Weights of a small mixture-of-experts language model, trained from scratch on English Wikipedia.
Size: width 640, vocabulary 15976, 142M parameters.
Below are experts of layer 3 (counted from 0) of a mixture-of-experts language model. Rows are named router (the router's row for the expert) and show model dimensions 480-559. Each number is 128 + 32 x the weight over its row's rms, rounded and kept within 0 to 255. Numbers have three digits each.
After each expert's rows: "gets" lists some tokens that make up at least twice as much of what it gets as of all text. This comes from a sample of Wikipedia text that the model never trained on. Tokens count by the router's weight.

# expert 28
router:107170112166114112148146128119101160132163112164082182148180147064169097152071138145144087107133093157168165186097134089117120085136141134100149167128125080143114146141108128143144099171178103056154138088127095178120177108142136125109127105
gets: ",", "-", " and", "),", "\",", ";"

# expert 34
router:115158127070136185081098165110119154138052121123153086088119189147120127167118126131137099118178112089132121144135118127088129142194095159140167119153078164063113174171110183128129073096165107075126120088140145168078143025146129134135158110
gets: " ", ",", "199", "200", " in", " ("

# expert 61
router:146138163057146127138156165111132125153082151130164133097108174106093117133097149122156151097137130122156131146130090125116165071165090156081134141105099173077090170158064132081119127109193140087110139088180178136117132064144151155134129109
gets: "199", " |", "0", "6", "1", "2"

# expert 31
router:117163139149096098126169121109117099130166162117177117149110121150167126124121178143147132131133080143125168149073111133171164137168103143138105155133124162087130184168145141137143124163161118104149189068151126178119106143105163151093090109
gets: " |\n", ".\n\n", "\n\n", "\n", ".", "201"

# expert 15
router:216129113118139108061157140149117097107093165084179104147090167096117121102033172081177121137192143138148156141136107122141166115136183093135160140144121101085141121157138159134094148111155089155144110098201084124155109081099156176117176186
gets: ".", ",", "er", " of", " for", "5"

# expert 62
router:093144063107113164094115121093095129165180084128085102110109185095136121150132163109065115127130112127128130124148149176139147132120149173131181098170093091099138172139132174154113077133119099152175109077129189173129164084130161101129202182
gets: " ", " (", "-", "\n", ")\n", "–"

# expert 38
router:116140130110162136139174132097111123118086171110161080129121100083118099161103108160155123090170070132144177155117095101151151062153116187040156136139067087080099137161110133115056113116152120109203182073166195161100133055130150127120178191
gets: " ", "3", "1", "6", "0", "4"

# expert 22
router:084063144089148119081128173141131135113115149155079133125115103168132163078150131117110152074175125112121148117130228131075125174170153080157158079145188158124126143125131220184151131140094143139096140161172127101162147167146116109157170111
gets: "\n", " Born", ")\n", "\n\n", " by", ";\n"

# expert 36
router:113156135122165148163187121157137197137157087100116138105067117137106081118184101090135157123100142130119087104089082109133156060105095103122085125101073109155073152144088148117089165120135111096099121121113105170135097141114104107096098174
gets: "ers", "s", "es", "ings", "ions", " people"

# expert 51
router:164170111145009121173139085094090133115181115128177178102131201098136100161174085079144126222121109121127149151136175084161100085151148169168117136145152068102118113201138066092135135127157082142081122089142174138112185117128113171114143142
gets: " ", "%", "8", "6", "1", "es"

# expert 6
router:084110167105149113152163111160141092127084156139112114152144118119116199112071136156144084107148151128096136124131193137117090130091144128167123191131144120124164103070138081172122138111084190106110091145086075172146064103120097108121101156
gets: "|", " the", " He", " a", " his", " first"

# expert 4
router:121164083110083159168145104133093079147170119121164100180092173131124140150092119119119129129116114052132129049107110151152185099145103182043154166204198143108126157170090099135135123117152114102078162088143117123086171066099086137088130165
gets: "202", " |", " a", "3", " of", "4"

# expert 26
router:105180156131088140121107148166100157130111114135116113098142134132128193129122156214133112113119139158132081150134086169157092097100131236111102122178148171084127201131138175129146118084177119112085091066158108158135129119138117134066149163
gets: " the", " was", " is", " were", " are", " be"

# expert 70
router:127142173124074119135163091114155092069109186152137158190116160090137120154094072086186156155169164111082087135062119116128140136139153116211106181135145064132105101101120076174173137111138141104114118161147088096107138174172094153091128125
gets: " |\n", ".", " Preceded", "%", "100", "|"

# expert 46
router:165126101157141130104119159171122111115096151150143096162141127184145116133130149168095129155100121150159140131155138088126068132188152166115122114158192126119090128068113139141179086126077156184110143165083122156153160094137175116174096066
gets: " |", "|", ";", "–", "0", " ·"

# expert 9
router:139123130132153094168164105077154054108144176186166140161143146172097161175079148147171092143198158171116133187144112167169121146168118111152084155154101109130147090041179076121081165149173177053104120093166084175065117101130161095159094146
gets: " over", " with", " at", " of", " against", " to"

# expert 95
router:131111064074077167091107123081112067136155162150144162136101156055091114175103204078129142066121110139127135089132161140175141193128150128115193162149103145128167143161077131143117129100151134106127136128134129125145116073144102141140122127
gets: "-", " ", " |", " (", ".", "′"

# expert 68
router:092144084099059159150107130101151125157155132165126213094059159098173123142111169134151138108153116164099103122143125175137124165123130141113161148166062163102072161179099164125148108148153112096087168127127133103128149094106147156110138125
gets: " ", " in", "\n", "0", " |", " ("

# expert 47
router:122118170119131108112185098094140113151156142144114143148167105170122130113144097175090143097134212126087106140106214133126074131151171087183102107167131144104151102090136096178107140200119106117125141121183128119133143105163135177156162097
gets: " under", " after", " in", " when", " during", " following"

# expert 83
router:162126131094142082113169160081174175178088155111167117139114117105165169195157108147176164102129095114165067111049156093133140100180162134106172138149157097096166149202099105147117115179128096125142144113150168057148136117109090094137207202
gets: " |", ";", " in", " |\n", "–", "4"

# expert 40
router:101088091100105187141183149140136079167141098119125132135123109195113099122163143196114087064129135114109106064106116133169143117206144181084127137157078156125170148183085190176086109096202103104139155163121158191138173077133101136154165126
gets: " of", " before", "o", "ov", " in", " until"

# expert 63
router:061096071156086153134156118162105140133130092114068113144112115158141100079095193100138134071146225111082099088130165147163120102126121130099123105142093179158146101037149119109137092082163076100122156168132117154109086162166144138142165188
gets: "\n", ".\n\n", "==\n", ".", "\n\n", ":\n\n"

# expert 20
router:098112119082099147135070079138164096100124123106125128096128131087120095101094158080108113050101150112114122119166194152108123137065112074092120147158164121152130130182132212149116143118140109163107152148184096137151072162160164137142096127
gets: "-", " Country", "\n", " family", " Family", " as"

# expert 14
router:190093129094131140075220146120160149153103064104106100141068146123183089105124158125117131123169098095107123114075120104108150128128144134053106137173103155086164185171100157122106096165087120133141173116163140132083151074090160149149104136
gets: "===", " ", " \"", " and", "====", " had"

# expert 39
router:187116104111131153081125111111152187126192177166209150136120156089126159150107115105146164067119084124124185124058105070163181110087100102074125160185080182092139166192108131137175096144188096078087142104176138141115138095122114140129129126
gets: " and", ":", ",", " or", ";", ")"

# expert 7
router:107121143108152105095172144089175072165148160121112107129098139170144128121108139145105097090142064104114123108080157123089169150124094172096135125102131120179106146203142108103174098152113105174170120081083133217162161115130137115101102132
gets: "-", " and", " to", ";", " her", "|"

# expert 75
router:162115186104119130091171180144169150086079114049180080156055129084163105155082095126112139076209120116122103095086105100071235129157093073046093114174109150061162126141140142123096067148120079136117156098183141121131111103103190148093130166
gets: " his", "'s", " their", " her", " its", "'"

# expert 17
router:110103108116091166128216118132128136091111066137190115180064185166152138099153165127159101171115135180101158059077122096161179079138129110093101141144138145128098150152103108133140139111165046090185152115143122155128169089074171212059135087
gets: " ", " =\n\n", " |\n", "\n\n", "1", "2"

# expert 88
router:123111160114090109038100166165086134072097164102145114094125080089164104135139142153137151189149103135087159180136130133101155161136104164170116128128151148105159140153150140171157119157116137124108129131151124065139145180104175142145144064
gets: " |", " |\n", ")", "|", ";", "}"

# expert 5
router:139128158186092092072159081152114095165108124087185104115071144150153103152121141177180079121183144107152098128128066155096178157096133103105087141159169100090179166075122099137099145090142156129139102094173129161154139127127100141060120185
gets: " the", " |\n", " The", "The", "the", " this"

# expert 53
router:124125133141060136163160084128161102132146141164121110131152109150160134084117140150193173096143208131155146101160200106152081085142152129159105114128151137095093134096124106226139127136062145172103140160088171111148129139105095161150132075
gets: " |", "|", ";", "–", " FW", " /"

# expert 3
router:184112162123104103136085159132165133092136103163141137124116118140162128077110130123084170085135095160091118191122141105096138123128091154139179111173114169122129156118171131176186068137124191120137132109150124134145193140104178123164112070
gets: " |", "|", "-", " ", " |\n", "\n"

# expert 56
router:152149117075144193133116150177108115142107102123176127124061109115126095059098151151126142110131100178082153171100103122131115131122140126072150135148023176063108152133114068133140113191137093152076153145161150186087151112120146134121098130
gets: ":", " |", ",", ";", "):", "201"

# expert 94
router:120073155178105081052114099172077124139181102110123152186152158088182155133102154127134133086186105104102138116131132096129136082153122130136145138111131114163167138099155120102136112148157119096151166105156098136031162121113138110084156136
gets: ".\n\n", ".", ",", "==\n", "===\n", "==\n\n"

# expert 84
router:157183127118092092164137071088124080092139161119120147170109133155108094141123135155164177154171168159189113111109122147130135122148134119176122141090194126111128140098129103116122103102127122161121101110141182111115165073136131158158120130
gets: " |", " ", " |\n", "\n", "|", " ·"

# expert 45
router:122094099090126085052146133116130183116121109104148094138105166142040124120135085122151096160101099118096149130099111111075113124115124121129112113092112076139152136174175075093052132136129102215101099054152096136137154102147145103117098190
gets: ",", " he", " as", " that", " they", " I"

# expert 23
router:108142101126114142106130157142154139132202121108112151133153122142136171137166157121165129140120106152114123195118128159112146133101110105115118087170110225094200169124090150124178144122182129107107109109127137107124067156016107074064117069
gets: " (", "=", " the", ":", " was", " United"

# expert 55
router:117157120110097151148147095094127188134101130136131090123068147144170113122145112143088099095157123102076117097137086104141201042168133097061082121109132110109176187158108112105132112146159079123140161091168126133114211095106108162084154141
gets: " ", "201", "199", "200", "198", " H"

# expert 74
router:091099188054113154135062113145159124112129107098114117111136114105125142098187142083153103068103136152143116126102152145151127153117109124092121117167154128080124198165105211228108111161163104125149103148193158136093121154114106126078080115
gets: " by", "\n", ":", ",", " of", "\n\n"

# expert 50
router:101109173150123187166142110147156114129085134132111163173127119178144097150079164176069107085187142096134178144168139145141106167132088122114135136127111101149147180086094105211125180142117153053133200177105137180090140106195145157114155159
gets: " ", "0", "1", "2", " a", "8"

# expert 91
router:125117132143176087179185120095151076132153169071073096184104144128133121130151115170136091183106059088148150132103133184073146167143156135131073178110141133149110103140147167096123141116115170132123142072104067185163092128177154016110091163
gets: ".", ".\n\n", " is", " who", " to", " he"

# expert 24
router:167091107114138153104094166087080157156106020118102174143165126116121034190101116115117117152151164116114100145085115182135110113088148063148089146104144110129152142073136135051125115112092135119161129079134165141120149127154100116135169163
gets: " (", "\n", "See", "th", " as", " can"

# expert 37
router:152130128166114144183107083081130108112103102131151202137107097121073105099188166120081188139127075188172182142153084142151146129145154100137089116139108163107124133119104140174196114107144084097139128128131165159084127115124111178130098096
gets: " ", ")", " Animalia", "2", " |\n", "0"

# expert 72
router:178123103173112165148137076121082141125128073099081133112122146089153103148161150112122115120105102119092122165080085158148167081095115138108096161152100118175128159136127157135128133164111110084111159110117095166086152080117170062124129121
gets: ".\n\n", ".\n", "\n", ".", " one", "\n\n"

# expert 49
router:128129098112120151178194120168179104136101138151166099141164149180181148107107139169189133061147188211135168102128161130113109126119133162157156151082170127084142108101103096134094134108088143133085113139095192126101052065090089132129096148
gets: " ", " |", "–", "0", "1", "2"

# expert 35
router:172089125159115191180103142108154083156058129147165150121168147099081126167138138167076096138089152100133182145173097060184138161168099146133118127147101124148133144130147151072128158116125091111122106135121132086107148113161117179174146146
gets: " on", " to", "at", "On", "oy", "u"

# expert 89
router:131155135057160166143160120105176129138132092113178120150130171147142084108113114167084130060102115123154100127098123094157112110150088168101174142111074159055074199122076145107119117161167084084119170094114156153076158078131180165118125131
gets: " ", "6", "8", "2", "0", "1"

# expert 16
router:087131129076073196110137136166140110123092170121129120136146131079151108147087165117165129114136148132093099149172173103129145170116126164142191123143151160084124105113145169167144143135134119116101126220173108102147042196104089133155167099
gets: "==", "-", "|", "\n\n", " |\n", "==="

# expert 19
router:146158057145112104063087112090117153170120137133114123127067198141115195187167063120140092164137091152141128076072087178127159124107109066103166130132158101138166121157157115092051092121125111174183099076132128097172144103100101132137144122
gets: "201", "200", "199", "196", "198", "197"